config.toml
activation = "swiglu"
router_score = "softmax"
balance_bias = false
init_std_router = 0.00617
lr_router = 0.000988
rope_base = 10000.0
qk_norm = false
parallel_block = false
grad_clip = 1.0
warmup_steps = 200
decay_fraction = 0.584
final_lr_fraction = 0.05
batch_tokens = 65536
Below are experts of layer 6 (counted from 0) of a mixture-of-experts language model. Rows are named router (the router's row for the expert), gate (a neuron's input weights, with its number), up (a neuron's input weights, with its number), down (a neuron's output weights, with its number) and show model dimensions 192-287. Each number is 500 + 25 x the weight over its row's rms, rounded and kept within 0 to 999. Numbers have three digits each.
After each expert's rows: "raises" lists some tokens whose logits its average output raises strongly, later layers aside; "comes after" lists some tokens at least twice as common just before its tokens as in all text. This comes from a sample of Wikipedia text that the model never trained on. Tokens count by the router's weight.

# expert 15
router:518513495477480543507489501493505515524529547484534515506523466486485496514529506527505539508482471565514521526500465505534532488516522501517509504491463492477541469507540513478501473516513542542480467478497468480471499503489522506468483529541582522519514536461521466505486498525511504518
gate5:530508490482498527504510468503503502486480501537514460494527485498484504508510485476498500502545474496480521506492495496517515502474497495497489546511513506458487497498477551534545491496503473519506463553473500507482491474511523446471493513518478435500528448529448462534509511549515500468
up5:493484516517529491539529467531525509484508463503485538443493517475488503478540515516530538536478493499454506515504512506496519530498511510537538479491508539507530460503536460528496479474475535471492477517541458509516505512512502512473520516508515532478452465473485490471500491486494466433
down5:473478521500470542514538518562520503498497536513507488507496427500546472488516521517498494504532488477488510526497493510501537562512502457491494515491514477518490545496515506538501514488495489530492471518509513476518445520488541523483472494486500520498501479480476484516517531578522537502
gate6:491541530468532504461471437499512523490470530469529469498529479519455523531500478496510499488483508500504444492497509478441455489532473444495506527503477515518527496537474517474532492515478525460504456510506507465482515474453505542485540496474527486446484540516508503513488515492505486498
up6:497502506528456490511487490523513499491455465508467498540499506518494503515483489521468541493484491560505502513519485492501498506471517505498466495504511501483465521497513528477538514484483527490497504467523467472478498512517528491462537503538487496474503487463469478477466495456473537538
down6:554485471519505461521482496538457479484490463517531493518503538536494525502527501530466498498505440482503492511513517482502478472511493496498480494488491546528511488510489487502493513470534500509485494526495519493466498466467524494499532494491503477555477464495420490509497472494497509522
gate7:468519513505494504474537453488478464576545523515523516514490531505500495507487481492460477459458522523481488464480485494527484493508513513475502461516496521475474524467511471541474480488518534523490505506508491487553471475533535526485486491584464521493510543491548471502466471452490516442
up7:516490527509486526494531551542486521527509479521528489462465519457493496466486558506549508507510557501494526508519475487474469520544494457486515498483512524488496493438523473491492476493491548522483497515528509525507510515507479530467469459445507546535511505461521462523510545530512477549
down7:515507512547493518505507485509432473515519469497515512518525501485504492497470497510543521477506469468535492512516483443500511453497446465447452516475468508522482511502493467491505441487497540522511522479474476514484503526489499506503484483486490476495487493488534505524567546530522501489
gate8:517431477511531498489493450496503548498517527533491535484448527498483488492462545529492490544520563524540533482510479541497504519507481485496458523529502462477510477549546541463518511495492520511592518534483509488491506466469521501513504501531528494470485520510481490505493534488506502543
up8:538445465507541475494475437501467552490531529494490534474466559471504442480517538491489503576507498488509552529457495499526474523525528494499453522531525452476514475559516511484485522541509514501565490489479461496489511463509540485500505543538512504490473506487466520489504544546499479540
down8:489513501484486523507499489519470492518530479475485506511517527546495496503544492468499531509524571483485537551483511461523525479516530503433531495464517500478447510500515513464466465488555457502494507515524468510497516478504522476505497483457486501521478507534517524503496531528494506527
gate9:455488468503486477506498504536536492442529467529484525520530501497482534499487460528500505514466525514511503497501488504473532486501529506511483508485535522468550516476482514491447528508465484499467466513469464522507452492518496523485479492516480515509439573527492479514501501447502506480
up9:493484498499457545504517490516493514502523506533491546488536537463496519492517482464498508501480493496510494505497474512531530452473510479470531517491480493518465481515491564485510476494504540488495511521515520474471520523519484461490482468459496539495476476463486497517532494479496473552
down9:526512474517489511499511542504474512457496497520513457501521503483527519474511553531518507465497473464523520494503511482476496488536515471520489517544488490516568522467489462499493500455484465490513469481459513455525485504516511486474507464480520513531516508479472484507459476474535517548
gate10:475498494548499546478516501479543536480447484469537523531499461505536543506507468496530491531526456473548514460490514479478497502530521499484470551482502461524528546506531497517535479496483526434498521498522477486500474461503493482473535482513528509501510528513541509472509486452468499542
up10:507452472533511531437522497493511509515481494475520494485522496502474521460498523514522473510545464479505506508528496466483474507492495507498510487514502461496548516524558497483495513509500528489474502472518474543495533424561492488496532538511444514529528515498529567491514522491448504563
down10:542519511495523483512468535465469454502507478494488505512473506537485471533511562505521479545513492504480495515524516520492497467443489452509464497508520512452520510478452530480540480550471499519465467521530450509523525472458489511466494502486481516502562483490466483515512509482503465506
gate11:461491535517514504487516481472510488497521473516532508493473460483496518473483494487531525476526505466493488497520511501474534500488544502505533529478507514508473510508505481493460535458497489464473468514525484467538448462524510503477529503512529543514469499449550495516487510557494499467
up11:507509511507513456440514470470513506496547537476497522480474503504522455514470499518505506466454495471512478498504517495484532493514513533497490517496483475484508483523513459501487498447503516487484465526541492490511534478512527492454527518471542509561477488482510475508496517558519487499
down11:457467507509484516479527563538494496458483510545540509500503516514472489438490549487498511500470453471483503512444538500551504500509476454487468491471483546444525502474494543527489477496500499521491495484493510460503473500492473475514526539506501494484480501495493497506535497501507521479
raises: ",", " ", ":", " (", " |", " and"
comes after: "-", " |", "|", " (", " N", "S"

# expert 17
router:550526497551513545533521469534496476508493485480540487484519527519482507511522550491496462555481553463455477486529487504505543478536535484493494508472526496464549535492520508504490484515502489487482485497459502567506514498508474480491479519524536495495464492482512462543539475471478475512
gate5:488538488466504457477494487525509517505433454507526503473504433504465495493490533507502491506541488474525484492500503502488520496495493505508508539523503512503480521478513507522494506504503465550497500504458542493512490491529473495491460491505536487505490490486492472519490537549544521509
up5:493476471513499480464507508473534494534476543496489480476485486504448524479515526506477499473506527518461536544475505543487522510520503489495499479532486542503525489491504547508470482529478480537502521531521552488543566517497501474483525517524507471518468535498486511520497500534469484559
down5:476509475491486506481480526473554461524488485496510492511482461507504519458531515505523516519474506503529529531460525516461519523487483509471478480516510477502496532436498468511493459506492474482478508519523462528522511458471462505504496535492519501476552482479496505464516513509502521483
gate6:490559493491505489472515480506520502504512504497485521478529489497500447505510479476542506521475496484467498521460517469537481503480492484526514481496495515519485504488544497479546468515515507511507490487478480571463533510459496539493516478514487490497510474528492546497491490467462459529
up6:491495537454504460477483538488512516512522513493492489526528573469473503504502468484527504466506480490476505466501454476506541443544493459524499514502500515501507533501526509466515500462493516489531489457481504512551508497534484549493462477495515519544503536509483477471470511484454484490
down6:469455460478541490540499493513493537505498508489502503484481489478487521513514510526483538536510515487467478508453486489521503527468533553499495529516537492481482547501456487524485483522553525498502501475486537505550503495520500497527523478487546510513510516488451446507485455470519478469
gate7:495527483501547473483513486487486504491504486539517499478470498534508491524485491483498465510486497500501460472492533501530471486470499505497521498497536470495484490525529465558459500481483533550567522512510536512485476544510523513482469529481489495504487506562493500516466507506500477504
up7:480520522486503480509507475452504500562526533523487475538539517484486547501498515523438482527484435502499465549508524507541508500490515510481483496537527491484512454453516493530475535514496488489491480451526467498514522524537501434538523520474468511450506462512504493492528500500471496471
down7:502541512495475510494530484506495508557518516506464503494516493524523486476497482500498484498510495542492508539532506500479505499503504530458495496504551523510468539509499518540500490510491489561528473455484483502526510481504495552528483479524470491485497531473505490485507485454506532475
gate8:542480506496524541499480494491498573531493512478489499463517519520491517479504493532532454506510532522484488485509468480492502504499495430486503474486494456501531523553525518467509509505461487485477481482498472525478518486522534490501485502498485481511508492510514510506488502473529486539
up8:544500488531512496470523520557468490522489539465463494495473481529551542510468470503474431458516539502455517506498509507502531457490506490486493482519543513510503496509484527475488479527503496566529497477509480564497483509528530472476522530498506512512525489520504520504483513497504474533
down8:490461516504495506507502510467501509500492485552537464523529501490526513514504515501516529514496478507529522476522525505536556508500519572518509498477525554452480463498519506493487482497544503466467513498469524507512527512508527497514492507510482532512475519499457495510510525448527475511
gate9:480522476546453442437505502460477499524540502516503500505530495514513494534486505483469499513509458448496502509475537510488496482484477509505473548551506491485532506480472481510520536511545470522495515510427537510492506474493492500526520513505472490525545488499466512492522495477494484528
up9:513482510478446527530517485493482517504500504466492499484508524497503503477494492513497487511530458539513522500495496520487449479468447519511548460471490487491483511495482503538502477502547518508484523464473465478465480497479509512494508503494531493498526497500512521528501489522526489517
down9:506506507486497527519452496501545519485479509485472488515494506510495442494480500494491497525505533521474526533542494481486495470454506520495501489495525547476485471449506491500457545464419482534515487530497478519487510471523499517485501513463507476517511496510491526517487482465530498500
gate10:548456493519474556451526467528544527467451524478514517544505524498491520530478485494539513475488475510530487519482501519478501519534499488516513514464506513494460484505477484448534525534516507512504466488484475477465480507476511531509473515497495556450490544509499516524501523523545493511
up10:483532509511522456496508564517463511525533475483513496482459461500536484477551495521459465547493494465462483502513496492512471522444515498425508507510506508523530550476505518573456467484494469481535522504480527505510532532501499511506536482498528448551533445500485462521498484503499514511
down10:498505516501518504465549528491487526515523456489479521444484496492510503512490498507523491457520491512456525516503531523527509506478486536457503492509494497523493517480503485512472512509424518522486474535500480479488478486455507497479536475475531469512503475485450507541520523475544505492
gate11:505495546513484496476521483530424499500502506489468523490477528482498472516440509498553548463495477471479474515521499492505523479544504543514491493508473486514506500555480519526519493533501494541481513521545498493470481494480509521533500440471527458502521540493505502518479470487513488479
up11:523481526490457512506483463515498467517512554533492530490522462519542500478474512531540517481478472431465523495498484496524501507508491491474480506492489474536492464514474522473478532526500555520479504524487480484520499485452495547500501499473490539509510461496470491516497456480530513500
down11:490506496457511495514449485517501508470488495478454532507490506531492537454520453506534492510526470511502514462539477489497491476501538477532490510465517472574524479475543511490483470478462525488499505493449507515506513518468489518473519512465532493541542543474535464519497493532519528497
raises: ".", ",", "–", "-", " (", " and"
comes after: " ", "–", "201", " (", "200", "."

# expert 7
router:445547475493543532510494461496482497507476491505528483486488502475543490517489468534497473510515519495477541525496483416517510486508502537506527517542537441478483536480486511465522499541477536510509515511510566536480507456462500476520550474491529450517499511488509512471531477560523503496
gate5:494504531501516515498496464510524527512530520534508452476506522479503513502484544506510501469541499482479527511501501501454475499532491520480507487473494464504470504471554515497527513453515546514512498504453500494485469457495519500500517494505509474464504514478478458496443473461504463453
up5:527492525491519500473528488487495532505505545527481472486504513493507524536519508511457487477497501519484513517481575513470449476546424521437485505474492455482463501445588538512536510494513505524477493501490488520507492489524535495468488536506496488445473510501503462532434488489497484476
down5:498481520467517444469528518510529491464495522519508473516465533477447533540489526488503473536481525525500538485486451526542469514517499529485527524493485499483489520473546512491499496503448515516471491513486500521487495479488468506481496486526501503438479526494466476474524497504517521471
gate6:489551550501508487498523502529486503496513474484500507539519470568535502522481497501474512515459508468474497489487486521493502494488500530485484481477517530462506481457501508483476488464474480503494497465503528504472501492487510476552481500488489480517494519523502472539516491520520503500
up6:493482481518520486471498473503502513485463532528498498474480483508488456457483488508511546472517511511463520488510512488528474500482541479478505491532450458501517521507539487534495575469503485490505532511511494474484502512518473495479492474506508524491483464514474518520464490473481497519
down6:432495530496479524467500494485513491493486508503479490492519494446512527514505498489464498486506533495498491436471519477553497492486518488482534492486507482518489502473521474493506517483492552481526489474482481483522493549514544492510517477519495456502530495481512459503480482499469529494
gate7:525516504524514448475491480527519514536461494510510509500488444483484479520528511511528475516496486494484546495543498469509491452513483485509512498490495482483526412502491496510491514572532497487490533530502469507494463505518516493524493495470485497462494511475478508521488524490471507500
up7:531503490517530488458461481504509519495479534515469515488482504501475502512528486483545462458516509496470549508513516485523481474537463488532512496488480529525487436516505486494497482551509522480490511556522465532487457529537505495540492534482498505424445503474469480493538493522507491499
down7:512495476503531518506480552504517483491542532510518478486437521525482462524484476519497536474528501457525543481528497503520465471494483499489498485511504471541460474484541477504457536495482484532491467466474473495520551523524519528528481522538540476475513465485467540487540530506500511457
gate8:526515487502527551508505534507523517491475525496511530486500503485488561506492524519510473511518528489489497526519478469510500524492486522511513484504515498513471549449488509494519538498502533495528474438524525527457503482473505493554491521520514506504473487471495470529494498483529511529
up8:472465540488518479494489437541459500520493503472496487487499492484543466528557491498487488459539513504518482466479478496535428463562486538501549496520493480528491497521483462493507501472497471482504468524522536469496517531507487479475505497544506525520577479520515497516495525522474511551
down8:500468500469475519468512500489512448460508543460464480497510540500485505474478523509477503512489549494486511488512530527497477518501498472523514517481444537557474449485479483488544475514407479494471447450567458505539510509479538485511454500551470470465484548521514529520525506504495452509
gate9:467553505516510492452542512501524509525462520535513518507505529493519468499511490515485511494507495477477521516462482518486467510508494513502538517501549457519502514548521523491468524500484495505496502502490490470507482537544449497546488465478529491473507547483491507534541448522511499507
up9:534517482527500478506500481489512477488546494505473516514457506461488457459475521519554490551561524465545446477507477503473492520538496483507517508464523442514533544494474480515427507496508474514525515526491460479491542459491505521511497524474484491547529489489514515453514505489499464497
down9:505494482548494491510527508540529506497514475526541500515496519480544472460497500496495513495436502533468500458514514498514444488526504506518511520519491506478505511470491521507465482510478493486502480514470548550531474500481523518533455482516457527482503533517526538484512510469462507536
gate10:483516515523530465509507483552498533492485501546517527455484461504493536460496515507478489476486490456553488461493481505497517496524478502472549510456487486532511470479450521554529478466470502551512513497522540463505539566468526545481520513545454513488475517505505521493505504493543464511
up10:498496497496472494475524524465476503444556506497506503466457506477480494542489532522494535493517528491487490508484510449509532479479503519502500522540503501503536497501511494479503504512543466490517520528535466495503473522512495471485488471507527480509516531484522501533472512499514513478
down10:500520528517479494513452547496489566493507507513501474492489493490467510514514471512499490506488496488462527518474567505467506515498484540519480471501530461528489511525499520476501453486503515463497462523470472522524482504505472511495489515516474523467473487520480478516515496517464530465
gate11:495471500489510510517491494532460514460526514490476509446498511521537497491514476492505489513460521556509427483495521512502503497499467536482543502470482487482538476507496483509534467504496505489520499530524499542506469492483472491532510467540570489530515498477488500486470493493489575537
up11:476474490460512490496505535508533491511480483548537539532503497511521509485509482488462499496467513487529546566484479487507499499519520455469475493527493525513486547465537535517496469485514507517516513455458545505488482513519462471507480488530473486523525520496529468496464466540491449508
down11:513514499497504536489521496491527445483495533495482525492512453486544476520488504472510478501533484517490482494476501552470493493461496515503510537514498507538533437493504533510492545473567491500512518542493456534485490478497540523526463538444533493492474500495516529523527469519513500523
raises: " ", " M", " S"
comes after: " |", " |\n", "\n", "|", ")\n", "1"

# expert 14
router:471534471504473514490513525500546508549470479492452468522499503537501495502508500526548526478491491499556538526513493519474501496528453495487513475490506506513445509532527480502509513501511494486463491538499504518535462516513506492499490473495523513520457468530511477533477498489501412550
gate5:489477520521488512502516511532487482503515541553459511511490491546497507509499511520487520478545489490483508492511479492507478496497495480506508503513474473506503538525459577519521497497457504498455500546500493505494523466483504486540506529528483453490523497506515453484467436455481543514
up5:501488515522483529467472477522458509502529495513437476491510494523479468550490495518508516492511528525530471476479473502509457514476480489476520505508497500512520478518491526550498502526500462469515493481518477498441486504441520489495535524505488539476504461531492494523499472480519509493
down5:495505514449512477520457497540484530441536476526471510473519497531517502540457503490507537561509550508509501521494493478488492482490540514525537464504474538483468486464521498481519472541452487474533459463524529455497490520512507473509506449479528527491467480457454493505481497527477531486
gate6:511495526483530523501505508515552538484477497494467518514512526493463510520538483544497489478526498520478537518473460505475495531516480504482497520478522500528496477507470479528470505556488491474483494493511480461461471492473491490485468516527492543462523508495504479493482510491503453528
up6:466489487572494477474521496481549474453499482527529530490497523516546501464503561528502522497482497464496520506504475487476489507488508546486489482461550512448540524473468502537480468500505486521473505507488510467504512470518497517498483511476490485472522498497479499539539513509453520487
down6:470497538511496474453431483523508538562479512494495493503522446512522514526501505523510486500458460483481467486490527513493520494522470513503476479450501490486444517511518481482516501526561521492496501496554495459530485499476532516499536517502493463485481512493511517510477515481474518503
gate7:458485424545512507486510527453526524496482492509492477508510494541498476481516502495541476506494503496508499561486483521537526515515481488500482494536493517527473512493530457497507498457489502500504479487534536466480551472495526492518486517520512533548524495499528484511502508528539513515
up7:517531538468509535530485519500441479498483467500437474527505509475454509461501490537477522457524488522502496487468515461487525497500512493503513512523498516499536507502473506493517435516482525495508519483487493526486451524494523543544466433510510450424471463492474455507498494514500511504
down7:485478481494516493497516547524494479517538482490476509552541477463511502534501523499531471509521527449490529520515523475555492517488505513522526496524506529549500489484526506482478488472461472427508482491499476476462459457517489498490496480521494524509488473523501487467550462530523491469
gate8:516482520523529515508501499484511543544497534453538511522479471490564517513502468519476504526474491473459478506559534552472456490507504521525530527505500461528512508484498467504463519478523513498501547529457482487539557444497463489469496470521482492473484504497532562514486492479482489493
up8:476517551464458463481501521560487499476504522515467482509449523509491481511487489452495503513507533500494498459505502498543554484512535467467512495485517542472492452470467513508509427496475543482497449482541505467475430488474508505508452513463454506512508494575462528509474507503543564496
down8:516480515468485470504468521487491469498470489532467484503483486524484448523496494520446473536447555507473483519487519480485494483485470489508495519497490527475478506503499537514515522460500481512512513503486497469537500539476515451483482512503479545500483453515505484486518531468522526506
gate9:489502478505504531486544514508464480509517513498464509479510548518493474509475495512502512521500514521511527517465525507514470528516533477460540500551504500488503491492531503515460468471486526472479450478544476486515511480528497494477512515547496519444464492466475487494485420426504445522
up9:504497502508528474514507507508497505494501484499487482464459512484490488508494481510554509573493479460466489555442533530469548475497454497490456517518545500480498520483470500517469480503504499482527510460489499501526495514531565520521509511483513469509469478492505492491526506488509494477
down9:490514496489531520454472512488521421519522507497476517493511479509491509476503496486470544498526485532479459493468507503505545494512495465541464499502497480474505478486509496529492534500520500499514476458530512493506493509499499537500547512527471468500494480520461515495546493521515503485
gate10:483500525536514527496546504471489523510500514453494466521527513509506490492526512540521502504466514472510510514478509466482506530493442458497497481501490497521513488540512470482447510480439499518503507496502522525485510503504440484515504551489505522470505517488489469502500537511541519515
up10:491485512546521482497497536446500492475508477458550488522513492484524468499526506496542479470499522490481535506481525527498529501476497492472491451514494540541524491508452522525494494511454493508520515478481500511525494477526484504517495485518496506475458509515512506522509483516485513485
down10:499523503507496490544481487501493488468520491504513504491484499479522521558527540480530482524484495446525469478537502503542498483445501497489505481493525468514530514498501513491485519523479459485532502516512512510498521454523504512477531546459511492490532513492527496484562484451499510479
gate11:523532482516529496489482441492517464556506521525515486475477497539496498474488538490497500509530526536476491526536511523481519492507514512531525528506532505492478503522518528508460535506486529504469465443494535507519453509471505497498502499489508464501478465429498500518442453498496494519
up11:502508529484503496519507560518524511501483520439517499528491493515504484540513533494458531487489518484509543470478486464496500534451482526453461489516466491504487523486484455495553469470492469508468520525534476523495533499502469488484502512485533510491527499554511517493506516540529507541
down11:487524514508508494541484533519485509468534468523474492552515478537459497494477488455482512480485514558516499501519509494497494500510481513493484494470549516513490528497496524516497483446537504479487473508517506532502498525554519526506463470512526498545506457528475508489478501496505490527
raises: "a", "i", " ", "an", " the", "c"
comes after: " M", " |", ".", " H", "0", " R"

# expert 19
router:512520517465490450494547521492496549485511568521526456514485500489514485489519481484497478545570553470491478473524526522505499506486488536473468497494482503529499482530521461501482499508511524510526486543526519475543481489532440498499497495476470529485541503536532487445472530476465516479
gate0:491478506496506518463478534465510519519494525558492469490471513521539503546505525483522446522507487462535494490449512504497485514522463504503502507576459492455507499505525529478527478496462475462554491456470492495490477474453483541510509480509511483489503568485479505481519464504442522489
up0:504513446506551468496516485606499520520512484476503532474498484482495456486482479528518460542494456490492469459531488525508515496530466457480512507495513505501484477496518520524467515521523527488515514507477523488500526505500510527437507559525537491487440514490492537522512514506514463494
down0:528460476505526513499529471502495493455542521505499534491514505556512514516530515485498510496467492470521484503515497511482479480488476497548474505517521526480474469511524495528509522520568469520476515438500477477543518521543503500497527464498447481510528511498531428481528540506466481514
gate1:518544502521528519509549462534504498511528472506497525502489539447484507496485522504542476540566519510480475521467522440493485521517501486536475490484538478463553523467474512506488484446487467500499513495466494488512487538490529481508504509510461503529487516510561505495460527494520496510
up1:498526513522514506469465464532478464473495475478508508532492533494502523499438451556520476519511484475476471478477533494461510475479457513512436476511547506512465502459480468492463499470495480507516534454490475481497483493491536535528513529535458511486513522489522515493496491499546513499
down1:479532550499525546493548530499510488475483441538521549530521493496507517514503539513471475489502531530528519477477500484473474527516520519522469500493524430517517490490496523495503518516546487474505470477517490474515474492497487509481491486520514531483495539468475511454502549536514532477
gate2:476485495490500539528475506507517514514535487515483512469499517516491488517483496523525531526512499496483518541533522519498500482492492492476519525501480457484521503503483463531509480552499519508475516499496533497479503482501463513478515514504464521451535489484499502506494463527520502527
up2:524506506502471488432533490520472523483495555531510505484485470490524512493479507532548515485485463534514528528516486530501521508531516504488469539497496545498498482501477508487479497481508517425487505488500487513500524480464451513489489508496500483478496523474500527470491510466493505470
down2:514470486499497524474554582476489515518516532494459460495463495508537470520496515482498494492504519515496499515486504497526494520540516496524527505512486485571473479508511467490472516434549485504449480459525544494513509510501511531485541476488481516477497537516516527497545500497524494467
gate3:522438430505521466503531501492486500515529509443500502514503509469484469513455520463513504538519535488503493469483521498502480523487486505522436530499519507462486487491501492451543501513469521515544472495532464496502540523534518502460510480509524521470507509501465489473504510493530511509
up3:500549451542448518508496500513513486527557550490507543484478540475537501486508523457473481515488505489502509486489525480491504500488487486481489526502497511519489512490518478447502495497500547494513478547494460500481493519533507488472506507482486487487506495469461497465495525522516536515
down3:531537544509483484501505527458503448532460505506489493507536497503503474499499505571508549499500456503513479518501526533460513530479508482484512519532507512538464478455469523488519495473433535522526490516545505463529510474464492472531504489521505459526534523521511507476544503509510540503
gate4:525515501489497511487506509493493457505496503513516528498469542513540528503500480460486507523516528522498563471523456505476487536402473509519483508496491529493497507471480481537514504520493492486503516513525472509505477466461492494515508483499537509535523506526493498518516454473501539504
up4:461504505542503475514519518466493476523469473499517544556499489491529541491495466523518507564454485480496557455497473505501488461476502494509468517505511506510491490489506503555481528516503498480519527513510488510512460492529466503488513540487514530503492505480559483489514512494536473487
down4:518534487542454532493513483478496527529494476529516505500480470472456523511488534505552496479507497469521494548535527494498492491485467504498513481453491567477490503511526508494481481495409473492475538517464514509486497538470464486499487469494478508478501560556526527551507503474519524501
gate5:469524531500517508497499524520529489524511495516495452470468477493503523455525478469475423490485502537517491497533452497504510491497498550461492526518487502534501456479497519484494498481476515518499474484478502500522545513521539503556474539517500494487492490535529529489499524522499525503
up5:489544471498519514484552535529473483536496526465508495470533469517482508505545490489487509508479492503522542506510469504511521483519507506502514479528497560524482462463474518505492493516464482504503474521498476501478521480534546529506463515528494505446496494529541551518505466518486540500
down5:477539478461432500459511459519517453492473526493536473509476520481500487528514507510485516507472492492469506487497490500483493476525502515470486493490513552523509517520519554522512459500485479487476491478494514486474495488513491520448511434500521513480527464528485473503455492516489461537
gate6:491496498491464514518520468501493452490485523473515502526495532457474457511501443483489507510550468498478522474515475502439491553506516497519493490511499561517527491523492477542473498495510573550485500526542519500513488474555490489519498509585509528469539516492527507509516481494481488491
up6:483486473496450526512495500521509473523474492557473551506495497527485516460546483499509476511471483517511445515484469513489456481465489521481555482529524466509522469514445515528482515491518493497516530495506496497495501491499502539500498469495469508512507504501511469512472512458504479457
down6:487497504522473500491487502485500474524458486507475508494498528501504517505482482525529499531506504501492474486458470552486517512487514512469516461450486492523499535499504475467500452450492507468524484500497468512522525540466526503486515457515496462485477460511506496492509498473527499505
raises: "at", "o", "ar", "ent", "as"
comes after: " \"", "==", " (", "-", " a", " and"

# expert 3
router:500527505521512479519535507489520502476496473462488483493503477513502460528506485509492483495489503528506525462525511493485523480507487471534483509505480526500486502474471509514509474511506458507494536492509549531522471533482491476515495497498503502491532547521487491481500487474449525511
gate0:491497519493511472476492516463516528519501529528506461515488550528453505512475453503503443481494487466482558559491502506524468531512459480494467524488549497444510513519486514481514523482469521462450524512503528486518511487502465483489517476487471495536502517533530563493520476487503523487
up0:494510495492490465514516521463504537501470532465499454501474514504528501469518529493443506532458533567496462496467500509458538447528514496487506493510482465532493466485517502477516524497499461524539492498517492532492488530477497476507486472555491473499533511509488440523470504474492529449
down0:456494486434481467530532477475489479486485475532508524479530523508496510512469509430504483523453492571467489481496497513463504487513495454496499497548501501469493487517538485507490516476534453484495516534531520516529539455515477526541538520528467488514497492469514523514534491485480478502
gate1:452520483503490515507510473470525517524501505529492518539459551494475462517516559504464468477526523528490521521543527528494473551457469491501501507468459488448512474521495506504524518532485489457489504470516497521529493475525503513509524531470450506500500482462507493473505508531483515518
up1:523465530436536524486512516505494477518508517515521477507531472517513525477508446519488540551503476476478509462490480527502512486500469477448508488518548538540497502470517522506462493478485551516498516504498475525543520524479491464489490451524533468522499535513487508528503487515548477481
down1:515534498538473526519480519491503501514477479516520511521522484498550458510490530498466462453459492500519546523480525506506464519499454470496519479480531531533521515482498470463484485481503520523467469483560511501490468504517519505503523497502540480527478501475492494450497499482514511481
gate2:537504478498464546474525505530509550524508474524507467456519492467465539485439491511479501505540465488497519501537511508469497455534505489540474520508481494531469507555495477469495483480487511448518468508494504498489454487547519469490485510517480517504474504521489526464509463551543473519
up2:489477508523559482508523488499473486451496496464480503513447504514538508530546507494509486494490525492511478575489510535471491492459471493476546537480485448481493505436473504478457527462515520512506471497481479476506475487499536537526486484476531472508501514499508475517472538542535491456
down2:477512490501523496473466518507520453523489475486500479496508467500542478468476519522493521527510517505503490572528489504527501526493509540539486543543511469472497468521496519499490508472537538517481521467490502521503511503461516542493522524463498488506471446483512538499528516515499520498
gate3:509516517485503531519489503474491554538461536493490473494507471502499523527501498491566489527559544515494457503460506498545540517477480485472507488498497536497532523507474462519504478502470469540520504468525533495501499473510495502487479483495519509514525499519469488493484505467475529492
up3:508433429502528492466524510478477498539549485471511468535482478550480481517508490525480548489540458454507505464527481514508488528442523512472500520476535505484487508499467527504514470531519490476504495458532492456479533512510496531484499493510529469480505532476473528486517473540510498511
down3:452484561448502517495532470506468486481503503454483454508481503498545496515490512471471495501503491518474492507494530503499497499478479468464526495465485482450519467524494483504504501494541493514454553487541514548493456510556494489526519439477502477515509498452499536490505509543494518490
gate4:526480484467507563542471515484501503499494510514480495502534472546491511503481496483495534520483503454537510444476489521499517488541533532465478512470471480532497506509499477541491485518523472538508491532490492504507498467497553488496499477494514507497533533509498490463449503530517532485
up4:494515521411474520540474480467532468489546519490468482508491467531487530470528459471475514514523521502520501508481480486509494499550527502483440532506481473524483480547490501494530521494497502493496477512496478477514469492506529525485493458521517536496540469453482483463449506520546524453
down4:469509524454458496494466505483509460513496510511503478486529505497482517533472478490503522520469523479507521467503496515486515475504477488478439442489525503474484548483489514558478546547501525474469499536506467435508521500526484484491489506531467516496481514482500514503494520489560494452
gate5:471473479477511519461457466473494479537500510469516499470467515531489521505474491496511491522497537488487493530491523499487510532564514519505444488497511561527473512532479495507532482486477519528479519530507507526503471538527517543548535463503484546479498466504504459518477496448506458499
up5:497493465513479491542465531505511535498474498527519498484517513515498507481499513497445523470436483479549466506515471496475508506492484462487464521449515513516514487516474502488538539482478466468447535518468499494491458505527499486512523487453468502491514525454510478511495488468515471482
down5:486470517498504528457536514500482497493472494487507496515485508497486544513466493515528487484508482525557550490481506522488542515494461469483478470503467490512502522548437495491493519502571485497491506495557460509557490497481543456552490551499505473510489459514473504495529504510497545514
gate6:498486532460508491508494483540512463468522499538488528516484477498555486537450502548470505482529506515453488524470507541491489516476492491587515485494509499458503508491481468522513512487499500488499483518492537465483470490506488506482549518464521468455534522480461459502459544518493514542
up6:483515510532520515510469483539491517470482519499481488487521463517526505484492472464540498529526453466508513486457473495492515522488481495524544488485501491534522503486493495495462494537494486524474494513507511522470488490528481474490489501518533520493464472527549523483519530523519462482
down6:500483518485555503464543512499458550510509519522512516513473504486529499508511506482486495500537527503472495492516487544475533464504472522507509514484486496507508494503481487491482504473574510469472546508488519476523495499489517459488486506475520536468538514473424503500494489520507488501
raises: "r", "i", "ar", "o"
comes after: " the", " of", " in", ":", " at", "|"